{
  "n_layer": 13,
  "experts_per_token": 4,
  "init_std_router": 0.0183,
  "init": "uniform",
  "init_std_qkv": 0.0271,
  "init_std_o": 0.00532,
  "grad_clip": 0.5,
  "warmup_steps": 384,
  "final_lr_fraction": 0.1
}
Below are experts of layer 10 (counted from 0) of a mixture-of-experts language model. Rows are named router (the router's row for the expert), gate (a neuron's input weights, with its number), up (a neuron's input weights, with its number) and show model dimensions 0-255. Each number is 128 + 24 x the weight over its row's rms, rounded and kept within 0 to 255. Numbers have three digits each.
Before each expert's rows: a language model's description of what the expert responds to. This comes from a sample of Wikipedia text that the model never trained on.

# expert 33
What it handles: Sentence-final periods. Full stops ending sentences or table cells, often fused to the last word, such as es., ing., )., ".
router:111124105107060069063112108123091150144123143146135145130113115126154087055150141104132122141148110078101164104138152155164081139147117163121171157124111117124143098136117139159155140146083107125138140096099115134109145141125140153125149123119162121144150120160153129131167117099123106167096152170082100152109134132117111095177150152152107117134138171124147123118181109126128113158110092110145093113088102126114122150159134115100107106137143117131145121161106121158136141106134108108089152100156116132144133125115153151130130139132147152149142134142075158164104148115055111098153167107119086131121129159137160175110120125130132071128096135083133153128146167093164127120133137113125128100098129129107133129118114132105140146102118140170132142122114092114147119146083141
gate2:136098118121123094092169156120127186089118129146079127125117113139119154131114114128136175145134114096110102118138129127161150136107107113145122123120077123158134140133146143136085085129121173126132131096131161148135133117099097107164127148129151149142139143157175083120150122102108129151128142159119109112096090099093138138101103128152121109147122142112112104109178109159097113107173108137143103140142151131122098127069156129145109082117162152139141103097148141122154165149131132164099082155144102087129105076114094144170095153175149111157152111106137094118105157111136126127118179141093182100145095121152127164099131139141115158133140149096129091100129096136102106119123096136104121100170157085154129163121163092106101141121140158170103128123148147119113119125090114
up2:112129151116129104098173130106129134100118132147113132125104130138156151111147131164138174142104106156119110095133106122128126183146161132121127143112080135116154142125133114155112150170084121117156133136129123126137117144145112107137150133112127166118149125135150113126141137124144165111102093091135089081085130102138194149094127122139128131134131151138078127112149105185122126143160138146138143132159132146120131108109105151171093037135167118146162148096180149131185155130112148119131143099116105134119147116129100188160093168081148084101110141098149121133097142112115139097111113164117151149132127180166153099123109097154121166143108176133131142126099103089122117123113154139136138131121172110146129153145142133129118150097119149118156122087119166128074119071130122
gate3:121108140108152137156150134084130121183120095153142105129106131110117111108100128135115140122110142119130155128099151113115127116128152132128138126133134164113121109191179138139097097117105137141190171122100098149133117120177083123162099111128143081117155147097113086088115071105151124151133121095143146121156089152155168122158147127149137111122157118116135145102122141127120111118090116121129144143123168145077164088146112092112092141155107143159121127142147091077176110150169135163142145111116142145187088115162144137133124145139116097135112129134113102155131129102106161147120128161139092090110138127107089125107111110159135124150107121139100144202131136095095153138131129116123164127159149098086089161137129154147154121127093076121112126127167162102110135096129137
up3:141128131116140094095088091086149144143133124165147108167076113123089124141151131149111093089077195165161143117137156151131112125123117119106137118128138110105154107138186156151144129139090128163174125155158118199117118082128092144149093143128110103139136108120137079086120106146153087102139153141137105108116095134161117132110147124140142131126152126158143153151138089112123091114093115122121107114065153138064139141119122090156127103146132160166124108144140146153176115131144147121108116080112137133143145106123132138124102098102164135104140101134118101145140112117102130166141127162119124127131151114117115147146104114123121096131136161164130123168134162137134094113125150104101117147121159138140097136149149172086174145129115072129150101149146133128138076120151096
gate4:153111103098143156091100133130121147182138141149119150118142161116127101113154122131121124151145078132126116130120105119134122154162132151109139104116129135133169113114161165089146147161115114118198100120091130165096123104121125134142146141129177129174119140152127070119139196114180118091156099148108092135176153106158095098152138130138139194114108168147136136122133111135141114155100144153100143113152145131107132163152103150149113130088166126127115139113117157098141105092148144174095128123150152110146138129108110158100165122135095113151119118117135117130152114134130132148081096124145130129169142090133156167146136136137143157120076137112129069094099155173106155144145085130153108104108115130109138138093085151149128111158144091145152130092139143099130085130145113
up4:147071141129085121131115098120116151160147153166134155141123133103131122108122146084149147141121101107167120120087080122125102121148165185155152133094156181095104142141172136115117098165123115102136123148131145166143128090123157108146151149109132119112141132104143126141173140116122144116139141102070129116125135120116118124193152127130113156091075110101127105150128117139128090119137112125107106148142161124125111127138108149098105112084155157150134084142109128111138163083160141155100152130094146080118146099117121124103182114125144164134143179138146138122136120125145114127114137130105154141121170141140112129150102096093094134090141151140090123105152157121157104097149121096108118131096203151085135104141110146114155159161099123134158133112099144100110093102171162
gate5:138151142146094148123116127067125120140162164130076086115124164139142081129138146136107145148116113121167137123120150133127145107128138123154143078130164118101145117131163105123187166149132079104114110159111108122126102109138137085152131117128150140165110108147153109096133125113109107130169188140140094122133137102131138093158115180163119122101143113139156097134138137134123086108153147200106119108146162183138122174098160144120124125146132116141169113140137138111135146126130165144141145132118095096124135154115083159157113140105182176123184178125121129138133163111077105143133125102137125137133136089112132111107098114125129143111146122144101123105136137097128088149143132130163183124145151056168151136147140120165115140111116147143117116107115157097123140107125087
up5:116169097112166144123108167166147118136121144115131148114121139136124148089130149151125116089078111115099077120114105126101137122147114110148153110157167124098126157132124196105105164091133134113110137168130144134096125128129083116142140118083093105112089132137118107118119117153115138149104126106078115205138127150104144128138161153070139136152160123125142175139088130117095161169132133119149141127133111146141180133113111142186107122159128089098078160112097080135110104117124131124117121153100159108141098133110102144119127103109116087100101141092149141122170152095130134125119138127113129130129127159167110140117128128087118119117128138145149122125129116159095119155141168126109129112084119153109131124113116084147069111142097096123115125142099166138193143129187119
gate6:157094122102108096121120138080140122113134105138093159098109144096123128111110123112125149094113122140160130106105160100160122088122163117113082086101078139152152158123128133118147109169110129116107173079083129131149157114118107178134097128128142121134157118109158161148084146122127124080120113179161117092114134096121122117169122082144123153106137111083119125069114120078154107165139150150158178114112117098145107126128129122124145107129163144133145143153125117146152134140108168115111169103105164083133117163160118101117105143104106142117114152116125095132136106153154132112109087108142128132168115142107092166111126142105138160157160101130099112095122129119159110104121142187122147135148147102102140154120133116115199156145146129107149116139116157169164148137125168
up6:140070141102093115114160102103170148106120172132117154121095125105098113141107146101098154077134173130136149140092154125114124132093105142110116116107124111167171141081139115129143124171118106167124120080096110133128142123122172125130140149123166139113120143104144132098132134131133132129120136104131115126126144097126124104136143130184141126099140114115134125076093112101151131179095151129143132112105111107191121101145185116185138134145153151108119100135138116152167143128101172104100155095133118089142135179136124124112114095103099126126104150103108103144162141133129145106097097103156096139145085096120123145111112113121136108126159104085132116127141137125134151130128109161184127089127076135113133160098156145164197149149145123104125130140085129164174146129139085
gate7:114118068125127097085154131085129095105157154144103127126145132106097103120132104130144129129129126121115153103116097123144129151125124074157109159161112098167126135141138151108112096125160146101108116153140142160152075180167112098139104146133158150116138148136124178119126116144157166094106079160119152119129161129148154119112105155147103092109138124134172123136148127147120076152119113103142119114126156114136121142137199116146132110155130122139158126152130107176108148179095091113099117129113116144080107137162113105208127125153150135149132109130081112117126158134187108078137116139129138086154145165131103140139161117164127138088154155095147139091119096103121158138113112098153147145145112157148155147123132098153133123134151108109126137165165117132148100156112156
up7:153117144117123120119142110101148105114146126108138132100143109134111130151123136113116141099135112127103135119136109146081146140109129109148137098151099087136154131165156142092107136126142121133121173094087129125152132153150122128168123123132141116164147106123107124096108095125140172128124129158133133139127095141125094120166077170158148126123122165123159143138088124121103117131129139112152132143133088115124100110141149108107154152157100130105164097171130085102090137166112133119090103143151129150082090139127129120208126157167184138151104082117116137106076087113182087063144129124135129136160126140106105108132144126169102119104091116100106148108134125118137132162140095165139125184128089134103197113163117090099138093109148145131104140147129155153136168144172146
gate8:171108122132161129141165151125127136147137109116109116120141160080095123130131099121194137142104148086162127142125159147155143123085124070121126146122132131095119093136133120128140142137158118134130126093136095152129145104129105130115088098174095106108126082098095134132155117090128117148083182150144108138145110095121148155123124133134116098099174115102090156146184166138129140105119140100119134148109099098151153143149139130163100128104139167154145108087079169159153111146149129173099105118101112143149150161142131126095134106121135132144158130111137162146132121154141123120168163158131155157112118120131132097132083108145144120131097133141126138112127179077138109132145135076110135182108138099139098090112122169120159130113140090164095141102166145151144172140085147
up8:130139148126125122131153113116149121120145115100156144103109099160158153142137131136132155121117110132131141140146120155127125133127119155094165142185114088153166139127132139080130112143099142118138167170108166114111129131149163148149125116123136183150151144133126137112116123154136162093134127102122118099112141151136118136111082131069125121122097152140117137114093109099140118159102147123107111089165179147147161129122160110136106166131145114094101138123123083081110119103094114064116118119141135142104107102129147121175127152123107121130107137126099122123078116181190106097099130107109136122153130105124111200124148133150134083129168107095164134146107084127073110144126129173152138121147089143113150158128150110152081140155134197130132095153123115082107109161086121
gate9:153091149098101099157139100126147101177148119128138101161145128116164099152130132140142119127156135132156139128151169105145107098103153125091115154112128102120113130141145117139140169093141088148118110114118101118099151114128156188143133148131176156122125108083149135131155122162133125126116141162158147099167103122140127109191140078105107142149134120092181112097100108141121099117137107098116155096153133117170124115168116130154145138128122160137141127181145137117117149087143131130133138147114090132138137122134129147130160131111124134114094130075123149123102145153108088138084075138161163183087087109136104126138120129135119144107150127103142119142087143100159093094105134167124103112132154162106101164140083168109125108083165071107151154139130115133094123099144165
up9:097114156096116118138131078117113125157158131127113116158128135119155122137144088100097128126128118144128128142145180139158121160089141167104151105093129115114112106082148111125157167126121123107109074077161133123107162150137180120131160126148163137146143076105154098112134125171133120134108097146136156143142108173121080146172145112155120107098143127114205108087149125124131092119112127109130103102163131107144120103170115109147148137129151158148122120157126140137106111082133141092099164116143122110140100134145157136131150109132154154103142143104108171165113141152155115158130132114159137150102133140139139130150138133147087107135133121080144136133097116119158104106117096168105089117132109131098128126151102168123141126078202074088154133119145085113143127077134139

# expert 60
What it handles: Sentence-ending periods. Periods closing sentences, often fused to word endings like -ion. or -ers., plus closing quotes and heading == markers.
router:113156115136112109120143106130114153136114108150098142118078119119145113085168133125129128112118137118094173113113149135096072149130139185130122140122104103157138094178101192168143162130102080135137124106103135151129106148101170165142118120118135150109154083128154142111147095133161093143118149134100093144111121117154079093136137123162138101130107140092146117105157121118139110170149101119085120092127130110164151129130121117113085139144122134174130116171120103145183142118112114076107129121179147111153147101111139160145126137136138162147138087159085148179116148126083110137138146150117105112094148119121145136137110087112161076117123104117157125154174128133141127148093145124105116115133100180096135152166121127129144156118163094131120136109114124093144178128112094
gate1:123126183147162097166110131161136112121144134166112101152150121166131117189092146149106113126096086159085124177115114125122135115113119152136112093159128088133144120143132162098109091135113132144150130105139166142126113146158107091147113161114123105122140110098119168093095164121075085105153142113113106090129107127148113163138097172114151122115102132121124120141113147158140124145146127144087134126140131102142096122153108127095141129069141152149113115104160118087157149139105127114113077148135160119099101126170133160068122136150092170163094170167158103116157106116135170122137104167118085135141142146143095099100158091135152148125113102142132146110138085128118117089127114170113126133125128096131117109147121118136109142183143127118114107122129190160131129149106115
up1:144146107109160126146128135155103167135133130135117147115097127137136117123107127134140131117115120120130160148093135145105135136127166150136124104144105117151123143142124151093170118110112091146151135096137158128160117151151165135122112188122138110129169131086117148126119130130103104099106135152111081111126135108149102136100133152109162146152144185100110161110119102151154108150137124123051108092173140085134108125105150125147141140131111115164109125107109074126156088138074132131126083125152136093149155091110152130132118142131132158149119180181112134182152106103127115115114161131133082123146161124143134106128124093151183126149066112145134120109164136136105113115095115141155114152127115136077120143193104110106187170144140099082140146092172160112153124120101109
gate2:145115087163091117149155119153131123115110128167122131110103123119149147102162120171139134131172149145097156128110134103166132121132146115151097108099128175120104142199130113135090165121088094085125091149124132196157133142127154167124135178097112124169123147154095123134099111126096159155099137160092151110151127117073119117122125105122160147108171092131124093100133141135110123125094095137081138108142153114124125146135163091109155122108148118112141126132167142143152149128092136161111102143154122101100146103162140148115076140142120091110114177156115087138153141099116137140128112147154143099107129119110134117134164110149114122099135132135115119126160124140126115120108141113089138158119148136171186138165061128151129173117127118133156139103096134162113159161084132
up2:093151157097110134115107106098133124118095146174141120113115141151167104082143111159107134159133144138114180118115123136158146139143135191120143121098121180170135137164120101170143160102088123121165111117134143146156108103121155162111136109107115096164107100157136129127125118118131138130140169113126106099123084113111144100137106098138121135161128103112126165138155070134120103155083122142160141092143123129140150156148130093102133157116116115124157110166149130104146152115134099170137146121171181126099142111139178135121072093097127167111132158139125113161136140131133149126113146104157166117113162120094135180113160154148111147107122186179128076150165119129105139107123143114086099130137121122138132124150073158149130154115148084142169153157129132104131136103149114
gate3:164120156138113125127090111171167155088143117131131078099155121166150156159107153146113113106141052141128127180099126103137143110142122128129118081103082120148117131156134136100111125157174171142093114127083153135118132152158128133133132153125085127130096072166105173092117104127109143128118133180103134115106139132135087152183112102096130115113132145131119152101117122167103147099116103142140132114121139131111125146130109145100141154116110127127122156140162098132111142128134107129131112120117131099166121159144150168121142098134112113143080140110129133104126100188135147099098134126171120141177142103119152155175104096097122115101114112091155112103114119188143164059134098149094145121153107090154157123110132120174147145123152103109121152145118109140115155111143121
up3:130121139162139122126183151137118100171132149102152126143150122132140142110163101121161077141122188108099151104141140109138146157109118156159160123113172117120139119147142138175166114090086103096139116100143130159069121122122130131142115132165149140090180129122104160126122134122087130109136157116126131099119131113130122099109147149135157136133111101087123110137134120137137154158148168144145159125124145112095163099144130078109103122119089130137070110144171118118141129126145137122131108105127126137117106166152158147136112167114148158098146118167122106151089126106109160141132106124152150133099174160116140092115113174168132124134122143157122162189162134073108126165138135133125150194143124094149123130173132117116080150146099097109119117091153183155109116154159113
gate4:108137153123161111118108150071104151118142105144139097125107134111119126099151144130153090129085154184151136128145108126109094145130161134178118104082158138134149128131131144139115139117100141137152097105154123114142129129155128128130133147107076141128144107163160108120113106130132097103145131108126125127155112062160103143105137063113134153121088146121106131101129137141138097130116177086134127148147109145147130060129107157114108143138153140160112143157143148103163148081116183149142114119135178098140138175123140149124112104097059132068164150126107150126119162108121153187108131125134090091136141137114141132111078128156114109149147139133119116187167155151096152131106114134119168117146149147128072126131105132101124126166122149085143115093134137124092139125136146
up4:131183178132119138098151139118114113164132131121140145122142162105128108157126142094135162152176140127162141149116133157122103084115132186076142132119181168108116101139116148156156160092159136102100179128114121118154102163138159145117111136116117142116124135115115094137110151121135156134130107142137120107105141173139177137131109131108135120157132130146127151133175125119116128101165085118132144180123100132163115130141043137119119140112094159097122116126103113119079081124116093174144115147107106133116112137132127109073133153145152136111144127118099152129145110133151120094142103130130184190158132136126164150137179108116109143111110178155159140110106097081126143099171143122138126148169120117108138108126163151162096110129100108114150126122107108104120120125179149
gate5:150086155112108121088127097107125153115110112125150090127154134129147124133169147173115103065098102113141122105108135156117121133139103169133194128145159147181145104155147189107125097162115113153162129135143096149124124145096103157130178121122104112096138135162177141128102127143131114160146147161094151115129142130157094114132153167097112130147097141109155123172125123140102128150136117169145098141149150173159143118119089125102066125125126120140094120171128119131110078094136074136112143133100134124130085083116145184142151136153151169124102142137086176128099127131140108103137127162147129106082168130116117143166156116136138074138137159129151131137129125157102135107151135120115116140098094118144163139141062127128125137163133124128146160123137133127146123117124114
up5:132116112109142127107112181150117108152162142156140130166156082141108152121141142130101109129146101133159133141137145167138095126152098141174149166146166136146119127144150156137123081082082166129137178121140072121069113134135116109124127141128177124092122163150118132166150139142137123150136157121107117134119115178128145140125126121173125121113095121117139128124156108108150167144113175143131106114110132155106129142171158134112100110152125158070105095150110107121152111107145175101127120090131119164122118085125119120125171152149121145134142153060100177110122138144115154107130112186139151125137158120127150140102148163139136127156133138160099112154072119129144140178136109099119121131148066089126145116070121103153088101139126167138112136139157157122155143125127111
gate6:093126117144099103142139119167103124124132102169151098122077136127149104093118112146107119161140087145147135125117154129127148130161114166148101146102116137101141090154133159163122123139072114143143131119161096120105143150155146122125107174142138107152175090095121147110186110134134103081126144098114163127140117113124097111127106125106127132157119142097090148111137128179136121158164125110120067158130171100120138121116141103153155130151146144132151111144119118134170115126117107101142125121145156158140106109118173163141115126136107141122104115183103089212107136138114157083132137181161146112096143158136122106089093141121177117116153170156098138131151140118138132105106131107102128108125084105151164134084152134068126121086137119100130124140141095126114140116087137
up6:153118145131149141142147118098159103140136190142110122121154145159146115179107131119129127149157131102134088115147104118105102097137112103121116126120148122129105194107096112089117136133154106089084113149153144138173114132125150137088142103119091095131080130111128104129104131146130166127137115141126126143166143140151133129140164152140128151112134116158111137160103159135122166055124149163171140113110095151147122136094128106098113151108168116132138127140148112112076101101130154105130154128112122123122151148130082090099125134151099122114144105135154111060170125132136092160139116105136125151132096097149170119216155133092080133088151110135121112100080139108101151134148123128139159170133132156099093123143126108177113132188143115133115104120111163125107120133148116
gate7:117129136138143120126104163095110130103101174124144128134094128122110157151159122139159123131124140150121111169161137131073125157147124136164106139139160174118134143118150120135138109179140125104173091125141119139147120104134127094118149133114111100139111095148145145124157081101130092084121092157099139103131118110155152121099142129128143145123102102104096124156141142164133123117114128193140143102124144074103156162131179112156173122093155127141087145112164147161128115183121112085143105175169143137128167162125111122108106095095125129139153121073115149127128095150191143111132134132156113143140176134103120133173118146129150138112125097131138142124113159178106137077131139119148126172131127100164069095107135127149102156144110113107158115172110155142135163137103098
up7:132130156165154104138122171106097141115115152151151107127071150123123140127161115146137106141142121168081134143124162157115108176103122155148122140164171154136113122145096156145121126136147156116154100133169123143149107123146125111143133134138124099144141079085153147091138110101130093116106137139130134131173140103156112092160142082118103166093073080095099089143169096160137150145122172132105149108122139135139161137121133118125135165133143136155123101094159107162135122134116108101114162158178133108131171122139121117107121141076125150139171134111124115126133144130164136140096146151117106096087172094103120135148094193109155123136115148161157098114133155176125112076113133118101169155127132153179108133092132132120133137116121095139177103141128164141107134123108110
gate8:099134124121172111138124127122132173106087129084164120130102125098152139129106132103112115086127137127114175110110095103100155146089111108136151081105122136135113119143150156095110083097142118110134104157158164144117126138127121106129128184119101101176130123134125138102167097132138108156121144161151145125181126090103070133095130092075123125151136147160140144122100090167137113101159104137145091130129137099093105124081145094140136131114153142180093143167169145146111096153123092131096101147150147139122127085139143179151137110098100166098146117126141094146135146082178112104108108135155108140134150138116109088157160132129154139104133121112101141117119140138127118083097139120129128147116141127195173132126147144133101169115139142099137106116121119147104143135094083
up8:120165090137111123112175078110095120142172163135118147111116142116097107106149144162132133119135113118110124067145145127123123168098123169134098148148131142133137123120119135124106106108076108130094113127113107156141119160097157151129152103094107102143134128139097145137122134132140161106101158099060098116111128126118126102122165165157097117178115092098120147143132149143154100146132114097108132111102102131178136147164164117145110145164167116106147097125132115161130108120118113087110154097099099107127137131088162122140137145120088136139116108186088140168086123140090134134144118115093097140102117139113135113095133082123103057155126148179125138141149096106112098156144137114136098153149088142127159134101136150122115151162092117108155151111133097060125125157145129

# expert 17
What it handles: Word-final suffix pieces. Word-ending pieces such as el, er, all, ers, ing, ion, often in sports tables and results (Reb-el, Rang-ers, Foot-ball, Res-ults).
router:129148142111126106081115097115128174131113116133117122121096094079122111102110147154129135135144132087092156103137112109156131141134131151114152120161122133179133114153133178113150108138094120127095175152160130144094153129130119138086115143116185131131157110123147118101123118141110094149119180141116133148108148097098110129136170122116146150132122169153133106075132100112114130148147113118115114100101143142100108167128155117158095104137137105123135160120152146178125126109146123133108139083162094113171159124114171184160142142130136166174152106145122162154123120106110081116160111124124113113113104163131116185134118129140137103130099095104155166139150128106138128130162148080090072148097132105140143131161120102134152133123155120173107118108118094141130156198074156
gate0:097157169123109157093127127132082108141140141085165158112089130113118116145115126116135103145167125131146143094134157099145161120111102097129141097094107144128127128096147169149091092112101140135085101118114104139137169111123087135082095145108102130110091123135145110139105126165119144138112125117117138157103157143131125132161182158134125123116134086138106100114150134132088178078088150169145118187172127118156159143082122168143107138147144072138166106117131125120118093122148156153135157145115111125131150157122130124169145125121148140131150141100117148145136109119102150172080125107099106120145096138121139181120100143113118133132119124095152106135143105194117103129133101097141102106112086099090138141151124103156130112103127142151182083137156114098166138139168141
up0:120122123104116167116137153085143144098140121169151072103114154137153125130112126111168122081089112163099125105137116196094096153135112113165120128094103073109138108119108149134144147136151099099130127128132135080168112141088116102098093132158119102124135131129117142166109115142119124147090102107117161078101106117108097122130089093151153115176142158105143142143116112109148124137173154117155134151092120102117098101161096108136117098118121147138118119126104095100133150092159075136114106192107171125108157105125129086095120096151082123110127124118121123117124139145122168111162144154143073118146144094151107113104090114117137088115105118110140137149098088124141150134101129140100136122115136155124128119100146132123110176131137120102101202125103110162130120105136139
gate1:105122084094128133121113124117182153166144131104089123147144114091118136134101146140138117141117141123128108137130113090127097168143142125157134119123134117125103146131184154149168127135134109101119108181129157150139086147096122132132168096125143103125128155134127127110092117122121181134149093127138111110114113119158133144110147176064127119122141125123147144147121135121136083171127130171151088091084151126142144161118122132146114099121149070133152129117138118143150117126139181114084157157129137129112135136136119129093136118126153123196066093135110150158084118127154082120117120153138131119113115085092156103128135136119122092127081087065124108148147148108123150105138091106087128171122169116125124118156102169095094116157164141104106139103160124137097074125099117
up1:160114127185113129141127129124147146131121153137063137152122144179149100117141102128116130138157096123115099086101117070126145089141094097128161086157119165100156118157134121107141102117133132107152117129130133112111135157158145125129145116127080120152079110148141130122131125145120090173154098104162141145120113136139166143105122116151136188119121128142101167166131145128135121130100103134087139079123155105154119176107143151124125126114102112124108180143137117110170149153107120150124135125165103124105127135147134158116101129085160113141161167130149123094212120151118112111120120116122137137094133128114199123162112170134112110087066121133128106120126163097157127115119162087127110115125079077155127133132155099122139143096079130136134134150119096141126118115146090
gate2:132148104132141157058140146086124146118113124126103103094140088123084137126130087181129124122130149114095084116156101097139088158130163145206158164163137126139071173179158120126113124139161113097115144132123132115123147110085116126084142110114106119122113071119123135132088115117145157069111125143146107113148173109135154143155146165086136139142099135151138091102094186120130121128116125125114166122147098173151132103146128145142150098125140137099154123129157121164135135086120147120087141122092130105097132113137136121143120150148106145154108138106101141122113099147151095109093131105145110136127068132165115165176124114157112158099118127145111123075133148139145128123121115137150140170143137136098172126153135162111166131093111141152115108125148120117133098138127118
up2:116175125126127180143140150126139139167108152150144123138106138118109128135107094192109123142137142108119110137101074136118120127120130107128109132149141084166119131115113083107161142112162117140120125167086145148132144104108104099107156130134118120135080131092098094150126186150102119140141115151130171086111133107147137149155141136106132150122135098157166095154119156165142105096130155144177153087151087169123102127159172114128115087153152106112119157138162109152136152090111134117101112134111157127129143103157126161140104117161146142181147159079130152140114113127180115106093139166163111107132094146157124144104125162105143125114134119146106091106179118136160125110160125088130106143141132145126094138092144151105105111144140096183146130100106120144150160178089117
gate3:127093116157114159124157081075130136096116116134153163101137144125110147165128117164152099183073096118096163084129102131126097154129132116093118121146134139106110124124116140140128109202112115095112142100159157126110125165105102133089113146120141133086138131146126182156149112082130144125125153122116130124104151093127116109132176111116092130139123105127114114123129135135148170109132145118118187117141152132095133100097120091133169146160121119140107146151147140145166150142144154147149107149105110158112116091113087134124099087112031167086181154127132117121116122083148132119146124171099133143106111110129093130143117151100153136136126124162085113125128142127126093130154115110137127130110129128119122088153151091165176167097143127113145154146114151089126127122140156
up3:124110189124137179116124122129133155163094111145162179140133155155129095141162161160137097157110131104146139117114119130124114148102142116115089138132118150106122089109130147103150110187112091106105130131111140134115151155120111111063125150101143111110115134100119149167099122120102121107157116125143132124118125125115126120142176112100097111103120103177106130099131148172104162107140120149127131113155135127134113151120178129152144128121113133118129165134164127098139127127078177135127135124133052097093122115146134121168118127163096159129139181094128140154154123142170173125138120142115065130089115124154117125167163122114131124140158123173134061146137150141126114136140099070152118107120115129110155099110146104158183140150151135139190165122129124107140165133132105
gate4:141090130098144103114143093076144159119141126126130160149115154153131136114097150130139149148109136147104143114131131099118154158129146120160144105112113128089121139125168116142080079163105123091091118130128103152104123114150092158118135143110175155124124069157136167093077116165140133049083120089140101114134112131136129120142128125122166142184131121147113122119096104090101173124113133142156128081165108133116101134097135123128138151118135099123163080124102143154106121110147196092122125125120112128140083134110144160126157090129088151121084134118110189168125118151124087121104127118121134130143144172142156132139134153160122141136140135186159116114111164110106112116119156136118105136145144130161167145116127096140098135127121140162072091151171125113132137115138124
up4:113129157131118104102140131108125168131128124169091131154126113104187123110123181124114169113162141110141125120174145127081123129128125151114129090111095104106106153128145136085132121132132122133124119134137139154113122111141131131150139089109132147118127106119112113118134151145155112099178129099118096121141152166145149142109087115159153146112166170191113198147172136097088127121120183150121118133164092126154116151110099133117070170138085103138130143099115157117138156126125184103143128104136112158177139122122118137144126133109159145125089151085095166141120116149124115130094136104100104117157192175119140153150172137166123126154101129110131128112142105126115109126140115131136166106172126173120114187106097113133074102115149134168115132162147128128132115159128112
gate5:095164158137125099153151118115135166136126098111154131115091135155142128064107142177146082140150097099104149123143124185157119123136115117139127099108100146086135130132110108152084134133117112148143167130134106095141165132115119118143125114142131126140128131101110160137115134186140143139139115126115148129099130104164103140105168106127103161100164114160140080168142119134175124149165118117127141093108149106153155176153121157176112132155137126125137116136165082131139133143097152137101135125156093080155083149144123135123173132109141099162192147106154151141134126070097170130123139174157133110137073116137127162136129123135160140067138106134115119127130145134121094130184106126118076115135099109112093101136106111105092130127159130147157133115128139120099111178117131
up5:142143180148126137131163138142175134116110160130127145135056138134124133104136119164120074113157115100098122136121159154133143123105134124106151074116094128171159085106114089136115120169126124123147142119141147110130106100158121117083099116133132140160169130118099137178066117113140085137142123106131166106115097148136133156062136097115114182125156125130142119146162127153129130149111148155133139093091114140129103159117135120105125150070130175137117171121104108130158129121074112117098140136170119165118078147130120108121136117131089094172151105129138152122128150169129149120129113125136085111147065144127128138119128131165182112111103106107143119127159109096127149126118123105077166104097144110136104119106148109137131146135134170161166152148148110102097139137132109
gate6:129096127133154112143113146138133131150141146155116152124145130124110078155131140098129105157151149057140136103129126112109134114090138148126123167178132142124107121130171112101113093162178161172141171141175157168123117143172173156106136125138124140107170124140115105102127143145115093154110134117143155119168132162147138140152162105165135128122116125148104122110119110124097143141111145120157143113097155168073168172130129142108142114163134115167130132120157126173152117134132116086124121149130136120114144102129154130107139147111165116113139065158148144145179134096128129116154105106128150142106117100166129158098122150135099095123165166172095163173109108125153115158127122088127143137107118196143114149162175151147098137112102139095147148119144144131181111158122097
up6:192101117145133148100116118146148122146166154101098139091142132131132179099129135162171143120075140165114125158129151109132111162115149128069142115140107149100120127157154128178146102146120109116093153134116141153149138136136103102157102124104118156095125131169134121123107122149169135108089132151160136169152065098117146119090121122128071107118095174100135104149127124152142137145176151134132117160125123149087114123131139126147111128115122128099135098129129114113124098129138141106140156114158090195152113185147111122164073103115132121095144123133145093101131113142124151138114100089137092103152171129122126128120113156133157155141174083102189110121134149148103120098109161137121162103118149134136111149132100124124137148146115157093164134131161171112117118131137075
gate7:138160134122174163086158156143153134175113105109099097135151109112145150162131132128148135128094139093130140109102125130139113109149117109105088092108116139153118115074099107153118112148142143131106097169069087123116119111141151127130089111116143196141113093136100122135162169145116127104105110171134144155116116163176114117108148135102092122148124134103131084128126090093093124147130115137125084154114137140115122128110134133113114125170111073095088122123109147096110103136091131123109152172095125109123097124139066141177119148159122138118130108156115164143160120134121140139086126082120100118109132119151090165128129146101179119126132146124143083145107113127159156124087138118128105112142104108115120163118135088118129155146140146101118161191144071121135139167115164
up7:100103113142119124127128123154146125114135133145077144113089125163092118130117138100084132120147106142166140111141108180140100120132142116105136132128144085132113102134095102128142148140147155139150135108162149161084162123093173127114135125118154103142113168109143146120119108112154108163175144111115137133124162099111148123106140140117187113108146141165156123109116136139166114156071172116122154104122094108152148168121129087093164102100145152098110127114134110142111116105074086150093152113121104130087142115138184136138144134132147095074153135126105096120100099092123114126132129176128142110125085126153109109185115143124091089110118118155107137131117163158157155121151146119123129205122148140137184120109137096136135113132123135190148127148096116101113113103136080